Experts of a small language model.
Size: 11 layers, width 256.
Experts: 64 experts in each of 5 layers, 128 SwiGLU neurons an expert, 4 picks a token.
Training: a variant of Muon for the experts, 621M tokens, 5078 steps.
Below are experts of layer 7 (counted from 0) of a mixture-of-experts language model. Rows are named router (the router's row for the expert), gate (a neuron's input weights, with its number), up (a neuron's input weights, with its number) and show model dimensions 0-255. Each number is 500 + 40 x the weight over its row's rms, rounded and kept within 0 to 999. Numbers have three digits each.
After each expert's rows: a language model's description of what the expert responds to. This comes from a sample of Wikipedia text that the model never trained on.

# expert 37
router:572516491500547532490560469514523459447576509464479494573542521533511423472508517423483470523524512471492533530510527482499488530490491529500486468485493471514501440520460508541514585460491515450519457438509549489477497472481486519467441504449454490532506463572488469550495555495471527457506498476431557490456531522542460481510499433526532485567442469511563524514522526488457403449517525524412429511426508460558522541484474572562498461536493527445494562500448507524538478490412448544471445544575435432526474469553485442462497536509428487485568506547481506512467540473499500478531507498453538457549422480475478527456529537458521565489616561474508501450496471475579503608483539467518570475474470523531505415510461586505519512516474525537508400440570510542550540510551547
gate3:453531504486488443529538510487507512471482553483538457545537429515468496502532451525504459521544527444579497439550458414554519550523527523527483582557476476484419465508420477547438456522508465487496535480488524534533449475524477475508482490509499612494496511542556429471605559539492508521517506476543597484570531417494490459576563530475521454465460493492486566582505569478542463442523541548477487450509512467514479480484430500581558505504541498508564516467527542506516533471489552483492455550378555467517537425463488464462543514460538465478476505506458547473533504494450506427451483511490470588538529507485457541507508535502493476429502538504570502493585476483525476552492478443484497461475532561463409513503466497470561553458498417491491520488538448525510513511544455
up3:504446442417435553512421469490495521497485527468465527476473448531488548461488483503502545500471448514404423592533529583440502481468478447505469491542534526545516539479529454472589492439455500504458453526507555477470571552538557617490557485565522422503516506491467507449443471451493487516457487474488418524513503538457490563490412494522482474467574495477518530479536465474510498509410466453460507530573520522471535465471541477419464534500503533522464521484513488508501419550550487535553547479518515501506494499477481524489484483509420535525521453445463527517467469551524464516504468433454506509389518512468530471471468416603502474532480497559449503543484498539470520508481477554510477518566488465551534592515543459537483437450508569525484467530455440497477528424486484
Articles and infinitive to

# expert 10
router:511567419411501505475533502522521461416523521469466509505463485450471476498620559441503486534526446448564491518429536538484462493487486448524481483483521479461485443556446529541559500506496602520528487488548496507488562458473474576451504518490442554504457469537520537529509486513560504485492492594447495509465562497500474507491425503491534526471550457489589445482478505533519502499488577558455472516524549537549561454468510528521463433534549519560464549421463529550475482490412456515478512505523496446483491450480399483419560566586503504529521520440416523558473432468549506471473484514392517494538526495536503429540510511458552513507573548526469545500554513479488437514527485517473498515472523533525483470557484469512507557502472483484451476476572495567535532529503546
gate2:497457570541527510567541506499578466496571478602549431404498457560519497475528529473540491478451486539477501525475456498528375556545486511547508508541486480492485493496457481494545523565472467489529452443532528532488463498462465572498482551559571542447473547470531530541459570469501575487483492417564414574552556458474516500464541481450474561498507440510532495523483495471536526544533530523512490500429472507443465518498513526570468533517492444520457526479570450538423520494470439478481464546477543565461542441542498521454598447544500456507534478475553412515498414496484510487489503495521562569494477504474531545434500511498554503520480459530527495487506559464473457464523484452510449523532508547490472563484446525476535470484513459546435437509523462569554519556471469
up2:454513398559509562505450504523473506588421478493522487476495505428520488482494508407479480478460471486526553458545500443507507523491504490421487509478548501535546504476475461424530461539533490470450485464518464391494440509507591493493517465461525499520493457602420409434561388539516464480520515480415482500490417489501518516484473504466487481617485555441464534515497483552516546507504534499505465445464550498580577445492467463553495490547496452543517525576440560443528502517504502491470531483499545466552412482500493480548447512480473506466509434459504496486490489510453402532499511435440446519541559518469517515544453493482481533523544449489518445497472449524528578511484444463511559487481491515527510427512514480519489484497474506484480525555471513502479608529473456
Table cell pipes

# expert 61
router:570557477437470543483560509484504399471441521480436506510489487447508498483510488459493473482512498516476531555481546492505430470477592459471501462499490522509477465516514435537494484396556500443529541448514502487520509448508485554423407545547434459527509516474517476518535540519538444485473523551489494539493558520452485497489479483499525502518470495565597452535509544517439514471499501539484529528464499521518524537465567500527526474528549487509523552462526483544465427487419491514523576572541482487470488498521461437472499579571555444518530487524475509509449472497529456478520457451430566538532496469485434474468448529478538477560542599491489559525533503553565509615525498496464574537500496596512453433515580554533565415449494472524547487479522497527459519517517405
gate0:582502454507479512536519493480483453514469511468476473456522506506513465551521462587555566458577518485433465538467540492464513471528593493507414559519476574504477483526474501532509490470576572462509496472514536483533487524577512497498485545497406537515521439507469509499451571497536527547496503554476532511540495466485423500572466585515520498512515512517534467554510502503471506491512450469472500517546558537444552543569521521462468474516511461459470533458598473489574516429551531452519520496498538545516448457455513423450526537537472513553572542459562515511478495502534433452522460567533475478521527513505507571541414538477567425519466537518528489564445491514547556583530476469544560466554528484433550549526509541503582550418494496518502447435514518495496542496413485
up0:466430472505486458539441427478544536520534526381543544470472532568546514469526508465602529482509523611488554502483453452574472474458561495516462424488560523481456483494508535420498524524512570572503503517506463530509437536551489549427495464513495496467517454488445505542431511511474527529538488522451469511508587468505562520510462486517499436507473485489536464451514602595478484501463524509489528472437459460479533550512456423440522543510445503533449453490581506489570543559470486503472445451475494530510511502460465476538478543560489533513505517541529450499560499444540490492503453453526524503447512460564555521484579524490514534501570492461486518440518526493486490453494538565464483519489546422508501523511522464559486574519505481495535547502605461494478596434494492
East Asian name pieces

# expert 41
router:510529496427460550490534442493454473431536597474467586472495554514511382475562451447532510541571475454539516543528514483494528488424556527523524458493452466420519490531484460511520528469480501530524499474504439507497484511521484500526500517514442521510523482501528524452509506522475442473458483578490480468478499553451511508555531499501493538572540502525535423471467537552488427500464472554423517538478470476468504487449516481535487444545545563483431520543477518548450464496443412520526510554580523453500454520510419502405545487558492498496505536476522544530481492527544521510523602446447519540576478442517513529510511483447475510570563546533531504443485458605496484526523523519502479424539445595551507432563508527508452520493523565503481434557550539493488512485573514
gate0:538473500449417563562532548538435502506429502494474455478400475482500497572583545524545510470497525486481509425496474531454475434541489546502462500498516479504472553427509507518543420532507514488518562464561455519515496446569506509505409536580478561513497545518530559444491501485553484510466461556505489521436483463538510517497543559497480493507550477522501451524473475528426465522461489591503512539585467492508458528523597525492519489530539481474529496470470550530497514554544523466445517464528477520479444485443476543467438522448510572508542448536524430547545537481563580513467481419440516531543438512513449444467480483446459500522470459487455444516543553562492502535456452507566521562583520519485561459485500532507533567518550452504531538468557494501425507524588502
up0:463519511515493489482488526496495453545557570472504563494459475539527430522539537439486506518448520476531515455518516492477519455475521527477510565515456475449581539606522519483469475491526545470517539556429446435499532561565511518540418487547577477479480530502447414479398560479529462491509484481469476498486547500470488529531544552503580554552472482457520472480492504547458484527490521547457517496448486461552503526485506523534536539428499539513526424478525530509433526527460390544495499522451463495572439518525405541500446450575476465518459520465556455527559474556521595457433530532522516430446495420507483500528547476500481413497535520507467504522530491504474467485520526399461462491489539464513503508581551506522473486539434412546569521480476543545496531491466457
Years and figures

# expert 57
router:543538558489477581479471483516484474499530559489413494591493535470488498472533498468541517546495459487494620544431517487505483492524506491445482473514494483528450468467518537540544535483471511496533521478547501483532524508507521517467492461525441568408548476532530584618517587506543434480455458464457524510484526543532463513502504482474441498549500473511524488438500536529510448517474577575461523489445482442590522448473451497540544459546498490509462487399500494441460529485509505507562474444531537476457553569513456514479532507596555478540489536455449422515454484500472482486504571464489571551498462460505476474436484545466530568518541507538503544463493475513495433588510590477436507498529486527446426478559549478516479579510480500467530417530537549529487484531512439
gate0:464500552534502462431588485463464428475468492476456504504564489477471515486454460537500449602447499554501521491441532517454518487578578522515500463475561511501467505495510467448498568559497558474490517537546525468433528533485504507497501568526491442500582472523476536513473529489621483451442566484490529538534562388490505515474578546546458490525491560534492506416486544518476549487548556492406515515485523488481490521461485515488541546467429514534498542455525559534532476513478517525516467465504453466563507461469479539532544504542527544506542471528521412467505457436494413453457529496456467599522524514515439462375450536515477475553506525500519494508464520480552415508534472495563507553527532486543463503453526410518489486505462547512558502465514550532438461501473511
up0:474422539500493574545546552467461483515503531395558476499509475542496543483438510495568438581493553527449468419477462487528462460481468473509519498499460459570442527509517469533472587531495540527498534519487560544462450543427510531441501534543486495500531509458497534412434469455502522424524519532489486545500501510495454511494512513502478451423547524510538543524527561522559443502446545463549522470507511487487538501436546505529523498487490547464495455505485518498501506555450500537418497522491514496425484503563515479495573515449495500576451591520485584531458495568489532500595463464491456559545496457480488534435508477542482449533492500481473518576546467509530449475476479495516456585538537432484524556563455491486604448471508522455537492469422529536418588491470525
Mid-word name pieces

# expert 12
router:547539505480462508457492410471461466471516519412451527458504507525479513421507579446454451493550476444469465565468556500486503431532534460494521544459517432420569461457494506454542538570526550489500520437507484538505497522507553536471502516514410543525541403506485499554470570532432476494482519450512539505504480517429498535475423448532454480556503496504517502480524580525476462448443461537390528578566520458501530479403508524569467503581548544483506500449550515467394565509479489522484512527476557468506483460511516474468496543562543482511546515517435462548419547506522514473468531489475563472543471500468486505515488512456491496499516505514497546463464509520473516566533526553564462485519437528518408468566513514504481501459490545485504363531498482513483479505520486
gate0:583575544460544549479480521514471509438499547454513504492481476511533466483481505540430473527486466532504531476414569437462506642530569498539535455524473451592509513500532578461461525545539495450494515541462470560499443551518519507472520518552447584489574503549419530493495535488416513511415463518513445601484487470527460494552488508535473527499466547487480449426564481526538486379510444557493491456540498455535434552496453440504541475519505556478560513494515513489448578527514497523468564506566474538492462527526546458506534502517506530494504534545500518501448503506518494479504456513523459493454554502463558441532555470423493546508473477498495492503534598547499485475503496453564444503491506478473496521489499583521492509547454534503426439522477551451508505450541454
up0:499462587497506531485488480527493499485537484471476490557529402519453536435517489491377459485467463481544498608512454453472454532529510534494495495521475487496561536561514492522489492541487569481500559499493502457539468480514453435468500523484456562478459510455495496456515588490509549418470511438538521505513513511455524504442484493471499445446530406470464533510471463547560565450482506510503508476540551501517489502543502443388473550536561532525549537488472493429575494550453516493564549525494495380511476500450550545434487439503563448564511542559512478446475468513466486551515505490510461542462481525514535484520515477543463508544563471451454531508420537514456466459490549521455416464546561569499543518462412521529527479559525445577491506499477465488524506547513579
Copular and auxiliary verbs

# expert 56
router:481516451412497582497544490450508517398467583397489507463496546450521437528495530459530518480518494473479530521422558493495509535536533472494554460483422500444563475508541460494543510424519573488550475475572561495449507528474463523480505478471466507483465509545468520512563509524550472534467478478500498466444506544515484482615424492442457465578473481512544500559462549458520468528491607541502526451549491490485486503457548547500510487512517521460521520485482458549508445477440411505543531490516547437454519456505398461509567584555516446525467534496476531463521498499559506423526496470425587473513470496452523532564451475474498474536501602484540542483490535538491436538466520563457538495500507563579494488501477553546516523445510468507512440475532505514487488538520504
gate0:571532521564484482489523480539461509474584462422507513551529520494502493503548500510473480534474469458461468577398510512466563540511460468487502406539426471562586535538498443587549418559503534519480535535481503476462551527497534469525497562514456509489524457492480465451458500462478521493453506489472479533503483437472511608527523465483426492511508458489467499474552508490513527520549527491577530434475461458455382502533519522537494544440506546456491521536519533601428517483493507494492500415474556475520543531531521526518533468486541516519528516510477543495489465543482463398495491488525519524580531516462556485525513535503488493534487466439498585504470543593465563550516433503476531524567398543533550519487487510460561521527542451454521560566473505577502520453526487
up0:484557468515478467533518530526426514489449443477480432473553519531537499504450531484500572480479468461524505518483548494534539544411498452473473506484474502514596551461497463518586456532516494544478558493542477540463515502501497434562474535501496485534538535532503489509566479436551386515479483471469493503478481449492503416543490475438495468477511493417472453488492444460525503557533463549565496462502420415439446500470445497546517545485507556419539548545487533558465478458510457581556572509483479462535431592527563531477546533523489493563535484527504409509499531505470467497548448518423477440511464442544514529453468531527483534576467483447479493498495524525419533551520449541492498524548435520536497456508488495415470577558539447482553553574497496499489508515514464
Generic topic nouns

# expert 13
router:519594426482501467537520493556518427451495505500488525522510548498594436491530506454485453564498478399489510534441548451500482493534486436454605503509476494440505466517493421501525583494434511478477478489505534481467517571483535494550471515526416511516457507499518506477544528516453477523447451523451471537481487587407454514501428476533562510571504506490522477497490512496552518507479530509503516516538524438488485457525504517529468519485561500450473542429546470508453438498490441503463488509523494492501430468484431512497494542512556407434515557509480486430449495484536497505564529470411558509517534482494505549553401546464509495596537543425465601456499483539511534574529504471446534505525482561550516423546483504523429515465508520509541477532524531474407546534505484
gate0:511513466563474533518528497521418541524530519528469516490522516558579397455603541530607503570530499415555447499455483460460584527408514518526516495487543531488472505501523487527499535482494428472490503551458462428478396462495474519571468540450547547536465549507450497517508527487487446496538485529548438546399486494530574531494493458525480565445500526533541476473465493517559424529473502495464494506507515469534523518516548544536504460456485484438562584521558515504548540516502452560466476434508514525528494548478501471468448509475453441442501487432440545497514489503503534511500572558448461498585565467532498482536473469484512472454444470556466565517534509530548463500532550511495506521586514520559501501503580512518490517468532526509492451514512536439502522510459395
up0:515501500529440556531597553466522522434521566459547515524468447465558486527450493439496462522491425478507488466449562445506450547515489491562514512505541525466508561548481561441556469509514467531510500580514478521474534465376468573494510511507515489495520492530495479491470507540529445545451520453461502601465550433439458563588440423499468507473514467506524470484536534460456494461511571511481517544494477564492537510497510498503453511507538518540537476513531559500428484439503552457434544513464469530482484558535429496507435515487469493478499500504479562456511448488489517469493434512518547453496432534422572485422519461459416504475509503459479476517543459459447513454382389501484522436489513504489563500541479466515474500500514519509485466513539594549570515488448476
Institution name heads

# expert 60
router:543543535469504502551574423468452444534481515445381536476499543445511447477551505488526478504500478516444568449501618522537504496470472500426510483469474450492508511506464492545563490442454514461489484512561483508537455507484554488475447513512504534501491500487480586553571555461509453408436465521520569480488502566403458511487504491481531459559508490449601487500453478475449491510472576532476495545505483517552528517524517492505481506510478565472509505458493539433484428467498518477477499502571535486393435493470498556517475502486463444486469548507387529483474464506504488486555498458452509523447479446467532540468448547489511516624560508548531518436467527494525465588568451493512539514492510473498467454600478470545507489480509456529459478448575523548484500516527532
gate1:576510498563470493523454475538463501492474498502458479471546507460456433528565523552509474532480490642496477499593433499538474521421413508575527502529444554524461497503413482530476458489484458544516554490502497439417457501565512453533432478460478474460480485526460500527503540488436536467485460536465492484539511539446516514508410453461491580515536506473476564505528525533422469491429487539432495528494467517483569529476497553487508524509468471527507455528487547492542575456479500441534526472477477500520475527398531494494495499592546512508464535487486476569556501461503514548504481409532488521447521507444471527417496507482522527542462544509420483530526530550497513537482541504509519470554504561536553563499495493539577416459474479594431467472515484549560459542461523
up1:521470520516503542457477410511481505551559460449442548588549492487473548497512538543560422461497603525481529535567573494487511536442394440561470478510496500499428497478484559549482452410498491482451476557504505528487498505535476411474381543467492429581479462541512521484491472458478495467427493513493472426489462494461466575453462460524521504531495423487524512567425552479522541453487522553385433485415478500505588535560584467484451513575485535455467490495512534516451477451460482541491486492510533544467474499505541504502487511516504481464528541531501476510498442473533509516571512506492462519446453471492476417444476528486470492465502500563534497547506452494545535507454530540550512514522496483529474508496468496472453469478485482536459462522546411520439526519469468
Time prepositions and months

# expert 55
router:543561518456556532514512518436543414447514538430453555482534538521536476471515544467560478481543500524545533517390496520501493482495543449520580450439466523479445461435448486509540470564523600441531453515574453457499465510503555479482531490513460472535469468542496490559561576462510506484435478523568473523487527493482469532494499424447470504517486401506522557513456528523559477566501520546508520512546442505521553517450493561542486437549539520454449514473483451541474436496423499535557522480554478457481495489479439452508494502533567478480476566568448556564462490491505535527495570439464469478502487501461534441507497553495560493565530546496456566391565482536528474502557436530503516486490491553547468457503517493521516455464499537491555434521505443502533556498507540
gate0:506461469544494443494508541552502418528456550440488533532450523532437529592552514484542476508498529384495474478498469539512566547429505426562470554505507499532552520434496428455529544516483495439457515459490530480495522534540519484501465483540490415488432552509494460472461529471426489518561519473550508499467484474537535552472514488545487437535450565497520527550491448492524509503573505473513469519519455540516550387482435548472473474479511491492437499468534455371529506523536485523451493491506475529444474457512468546447511513462546518555430477462456574512397482478513533547420525463484474461470497504550490569508507512528498572571510504554487473490485524484495533525432530528545550462521506542474585510529505526582492574514534555466471506489433459451555459496442543
up0:489514497512543531534486519534471420486465501539411435541464429489495480541495511537453477477509500496508470525471453485478516514473404531516537529552468475464534510438472497449549540547558529499570431577535629432400507452456515472507433484571431548509461518515461505447506525532431418507479515456550550527486451486559478534544497500490502514514497486490474506504504476551527512523556544509478500484506555525546516521509426543531496511481445481418450530572532473462548439556486529459474474407468544532497473465467423476519533526462531510495489454552508522459545476475480527557513506489571510512543485409528558513534505468494526488391531547604477511509505526556465535506567391479524508526491486583509556534511487530548526511454469522523490549531506561531467544462510442
Occupation and field words

# expert 30
router:547530525485464509546461491416457516486503527473523528544484541505533428494551468434576483500562453460429463583519483479476460440483540506505485486438431519463550494536449507497529552421512528519492483467514528512545428494470520590473454470538544528499462470592511498591526556515563480479419455467526517575468471500538468547496485415431472513516489453480538485561478450489555456534429484504498498508513498512532554442487517577517509429507549479476473530438513523545402476507498415498497509456464541453447418522497472456490587549537503520492512550472502515504498474529513473505509538476491584438530450522512540513548470457463479558482575583520483534489520550469508463494522504491498471533465462525510487458534523506449463604469519508494517393442515537584485564498536468
gate0:490534480458513497489555545451490574503587507534465461495567533486447522523527504508509467495469484452457461435460440489471518529568444562538512507484446520448539465623480442450570541492518466532498407456483568540459426500481532501552549523499534537499535517502497427499500558500630484446444483541501486502457564588560527488510522504500448600451538405487486452469525516548495436474527467531493480555584468495483574587463488482490514529528515465545544531461475513505480572529457512486508493450492473516459527526438500502497472610533532562522558548434512506510444535521430499509512499437562480526557461463548470484587570510489520583526527509578520478536489518445509530546544524510513514529527483499457513526482475473509474486471492453512476469503498515537512530545513500
up0:508531458529552534494532585486554486533458462534554444509453544457546500495594544407499506422430474472475474506563525502508486434444489454540507515468521543447502503525467495469486499537563470510485580479509543484445543488529556519510553496508500557504471500444539513491524441468490481483476439525467471545531492527441488453506453539499532505519532520506569504495540489556491450527565437510559487483590498476486477454466532499484504455434558511403504496571493452468556507455466403514408513547581544498494559472527494446541556532535479486509450464508545529507467439499514530558435528489525468475471532512463500514498471434544578502524409460508502513549496494476541591542523501425524456462546451517537582542480499448529529503490492581510428537503508499451440542552421555
Mid-word fragments

# expert 11
router:488508513446470533502503395472473471488500492487483585484535496456497450484498506441468510469556490512468545527488507488496490485520498491483500502525519437434471527464577470545594494511447544435461547350521511477522507506523538584487481510523420527477528518477464496513510532553460450518515509519462462475459474495428502589511430497562476461521492548507553480500527577510526439500421520515424526597533545502489545459398544534537500462538460536512482489442514513530418505457469427475491476456454533493510550500490460543481495582525537435515503600480436509490451524486557410443460528461426536472574448507473433503539500507469467564488577515537522567445518540518515501507508535533438474494507456510491446465568490519503469476465507568472483423489483496505464512466543468
gate1:463542492451461454543489472509534539499476537529536482493409503458595553410475484630546512606531478549532476475550517502546471482480542477585463543570538510448486515527503504499525535581540476505517509481511478495462533538484499530464454470543515463507503529531532529554554465443492539490507519469556515519524492471489439499525484481470529535447507572490558490540595547415478532491498462507539408493496482561526493429575516469457550510498525548508504524526445520564452497535447449513509550472506423528526452525480483447530435455413480471454426489506516491532534538508485502515561516541530505426525552432469514470467487541512508508540546508495482459566465545485446486421542513473511468511481471486415439455502492571542488554546581432509481545441479490488462446491521570
up1:528435497506499518545506510559526554465513517492513524507454453524554427506516494453499480493435495517456534459510494540469559479450499420513520485458520492487476556538462573506550456573519433530373510551476496474449525448438493470494486547511507527482482489432518521482561551506501510487422426487465508527499505569578458508445566541555478518465496450481497500454509501520418583514463513473544540463524582435560489628518531477546523598440471545507500496468489511490598470481471454448520535400458458493493539491444484531494460504427487521503467535575545524475471484438474503454476497535553449498457458523525511466497474544472506481467497484490566554473556480486580438516482494470437521478432451515565438513525536519546499534516486479528578543576510517468502500460470467
Copulas and comparatives

# expert 6
router:499543488413515520444614493477527503515496504484423470590465533452454486475546574419502474506467500423450493537422526475517506514532510528495539491484414471455491378539528512518504512491468542437467449488528545524516497554441536550467425510538426552533471522548519474533532543487537546487452555523462555496521472577485449582525408418559534537523467478462564457507524439531494456498472550515412476489492544479517537472475454509456484481513487508516447489503530441470476433459412472508484482519524469475413489487470451524465488539588525545499490529500426463533478470549509407483532507413460534444521459471467509525561522484453525476560532509450449587459569504508469471530523483487481478476483475566492496496516503499525489554519545540498506451460543511513523519517485493
gate2:484567526450528496480530501533512496545497519507515458464498468568460536491534470504534549563506487460528509533487546478485411425495517496512540475519562526517515566470457465427475504520517549447454478501588514527549555520478473567423539500479570484474402537431482482465557512492507469435509450530550448523502483527535470563428503516590424501486420516495468501449547493515557503518461485539451514532483549515526518462535481534489541494475471436568588490513564499468490444510510544545546528567502472552515536552481470449466557556551570567494514543428496534546504496468511534435502507450473446492489457463474557527468519503552537520458516447486446440504468508431514515548466457502587626518502542482521524556522459552502538534495567476465508509499395500444500444454483479
up2:518413532483445573487488512489446512472530507480567486547489495515462478470456559537453512544452499555474492480500490467449488549447524474487456537520468474454495554526522458491536509466558497523526532456441499496502474468396464425577473444543558530458548466531531576509504552460525477550513409563545485450506558454429531495493580512530517549413475412500527533528456540475443474520486528508560429497488461515424450485518474458535534481567543523516471507431485576518480576478477454509511529518505473580477426483470529513531560412505486461586539489487543468501475484483504450563502490506496495493569531467533514509460556497451480503510601503418504580498500545528519501492522435522454434501464405531490503473494557448439472467464429511490461486519523462555468491527487508
List and table separators

# expert 58
router:519522408462440500535524496509506455441499506484500534556488587480568454490482522524511453552538483521486516562502507515477470496526524491530527477512480484434504496513520487483504552459549545460564498460594550506485495561433482536488410547515441427497503434510466542522528519502475539518428439488484521474477529475460447474562438484441485520551469480487518486560472549424498533479505523566426518466531516483477535458506552554489499437504584588480545606454485533573405474504472448460522544463512523456450453521487502469512492583589528471441497515523439494479479517479498481458499579514384505484496526448474481523493438544550505498562520558488532554475482514523498523518501489468495508424497486560490411413525491510552502557527530487519570447475563563560497544538485498
gate0:569451512511488522485533503569496459532487485471525532517495554543445538468536471515493485523453456508543454526492527519538500475477552569504496482528492446541466431548566520471452546486528484446507456465496492494582464529521524419494487517541544512433474493545461496471464484517531551447507517541513450535549583474501471479543480539516450503561442562448564495481510531490525443456557522573492537443569555510452559461439481530507436517504453527473483569416544522515483569438600483538526419518525527408459474475499535453515474521510488528505441532513458467522477448441471520510504485500454538468544454466556536461521488538496535520458422500528407433495515434411541527503459508453504529481475547463481482441463567477570538475606414513480426453545560484504491491473478506
up0:460449494532464459493471483464520526482527563495461479564481491506558482546554511497494497549586453446542501492557497524435504490524549517480519530520483463509500617379452466532543543505451521487504505519478527506458531486500506577485524442429547472512510550482536504473475514391507433478514533431504506514499429554521487550505522484508485559480492467497488531530508525529486531511528553501515435536522482541529467480560541467548549474441538497428442425572477508507447478563489524465495557516501506559513496546515460521525516497504504496386528490563493494482575509558516383464475552526538449530411515454512470579536535443483539551474530455479540533556451439575490519506446554539516507513532479528472509606576485523463516473450449588476541524458437536526509507453502530
Head nouns before of

# expert 21
router:492544471446490488475544471496535489486560566508538530529505563407504429477540499512504411538480527515485531478451495472497506502484498462499542460496456531470561475556498456545492408524468581479512521476501464557530507513453558514476444550502466495541458485515476465561554557464445506520424572544483460513463476563515492552500460511434483437507505431529513432524473539427482520482473494613461490499597521532545520530466517518546505468583538544435447544511468475550444506501420522467515511567489502450483457491532458553444516477485552434452472539571470541512488472458549470458502501412463509454548469465486536478526490478519478510525520557499484515466529492475570437486523473418501530543415499508416502431568477492554492517454525528469553439446568566535525466560510499
gate0:453469511526456448477410540456507492539537528553474503456471537536534448458485425496479469519568470483519504498500469481460529482440511497544414477509511525520514476495473545494499528527480408501473545413475506503479493488483549553525476498464454489476515421520466529587474556494509470449515619515465467475548471494539517486477528511471502482480543577480555423443563489475497509479512517623543509546400507496543529526452549447519490539476492533417514584471508456535514513450538476490538528506543524491519449516533526463519454463535494516485538476465446453518472497530497571449519526496427435572481470488502468503491561538544470502451459455466538563479514460455557452449563619450541537541551458549553526492511436544456502501507564455496498562453517502497583503556428465
up0:506461495540481440517554476499497452516561526535495444552494562498501567579463523527466509453511480457589514498507540581522507470454555602522525539483481569503473498514552533487551489459421519587494554457443487469507584521588473458493574489465471495509500469481489438492496534516499545488531508458512625540542489414566490469501479517571509503534576466496588464524465491540483427524472467564531534534474441515528509539441515567505514478549480525513551547536497461537514479431495518469445481543456484514522500524517462508501492484493482518476542520499526466478473519504457508511447392498438507427461525392485432514481497505463484568496487528517526475535464576431485540478388500516456429494516553518555461594517485529457507510479520496523545460512467509569543475519531507
Word-final pieces before punctuation

# expert 8
router:497565476458507499418499509569513517478534559474528486531540566465556445487593520451502478518498484450455519482514529439501555486506495473483543476528491557459552498566472461502516447459538523443501491496538499507549526525551531514505454525510399551528410500478496440520590533476408545524480531480473477473523509587496480514506483510455506455586486429488561453469451513457432501503462533543497511572576491492520526526424518521579525494560540552457452617535529474507468481463401471442498488514494504439529486495548464554452516498489526425424456559542441502448476529450529439495523523399485530473513512438529506523528469479507522450495498569510458467473509522491556474509526501488457517489415474569435500523554540526499485514462503589508515461472525579551518479494492509
gate0:499551482499439488482453587571507542504491570461525521466519533417478492535458481570527489406498566510458472549504528501554559527517569448484532508475513555516519445511457548479528413509466526500501509465395531537438484593480461528472446535462441540462510545526558448564465456447523557497548538551547541546465502487462505518505502409483434529505513519537513503529446522579496471555453418474512466495459468566456519474504465490501478518450522440495505478496503474456427521582491474591492523553524537445589431464529509519497510461509519499480490485519473507545522481489431421541498544514557483515480549539489564503549523502534524535561493472481558518451558518505471441449538531469410468492518454477546489476570532510491545427467533540441516500508496507508464544495462578
up0:459493535487554517485524467539417517504485483447497524433520413554482530557493563490497518572470499513523484446432481510485483469440460506550478504484438466484531573530468517465472472535455505562524541535482430455496530484520509463522509572552483493504457469541425544541413510557590487491436453535512510515461555522509480542464494507431526453469495542581454496457574436477489518519578486480462540502470472510552422479438527526491486466467482535448475454446476451506579519474551463493506479515452496537477517463492481462551476524503567579517558454512609506526537516423546495531493482423478540518477509429551519512572469525478553494430515438485466532530464451462503491488461452544446490548475487522513550440511425441538370559495470464517462529475466471482523478453530490
Noun and word endings

# expert 48
router:527459440461491530540563487453527429458577514486470512496519561547505447449521511453579497488547529498547580517515531559491471470474567509510461441469478447431466471486464457525520475546485511454495492478540435559510501472490547504479503521549499506500492468536524500443585516509444447509401483564524510482439511526430468499504439474483557476522452434559510435508450513518465487490474503553438496495465460478565484547465534552500472433509525548500417425511497511522455514519431457491499498521538498470490466462472487485395510490592524537474517531516493525507443530511562512464488549479472481506555445431409521531470487558532466559569545548525556547436558433562474479525561484490501530475487489536471448442586488551569476517462553559456486443495545536555504558543490545
gate0:485550540513468432469501483503528467495493481544444483476501474514439524490556561611545448430520486490458453567546589481529464477561548476493473543496503420564487519556463522445529407512476551509483523506437429545551534544446555491527472504592518464498463484543453504538522494510502432551533532454502542504467551499422510497535416506545523445574511548525506439459443536571455479540496452462426414496495479466387521461463506463559463541501531471464513484419521470569485458436506506493525452479494417543515511547455506496492518451555488478479449584511490483470529506480500484479535529522495541539528492495514523501506456478522450452521492427551531440477510469467512510535545531543406506464499489468503507443480526481510480459561469480472552492559470497406512467555457496
up0:619476549474474537521497478533510471463554518449556518458469504603527488428459542479504514504504461506536521517590558488516465546522524492461490543453522536490361498494440441487550465524461550456436517515524497519484525455553528528503480460530505523504492416445404522587502520535542411498514555506535441494527522478502516545507484515479532552516435539490475495491480465512496506544475523477545451432482468450408529421483455475447480538497433487505470568470523505564425430504510515527549544496548479522461575515504460489499452525524440467466609511501533490499490427470507536447484438487514554564484510526492522484548516477517464508477405501494481514530431551484513542551515526495507477537439448494426517542583513491503559475559514560513453514538458564457497525534465502
Year prefixes and word-starts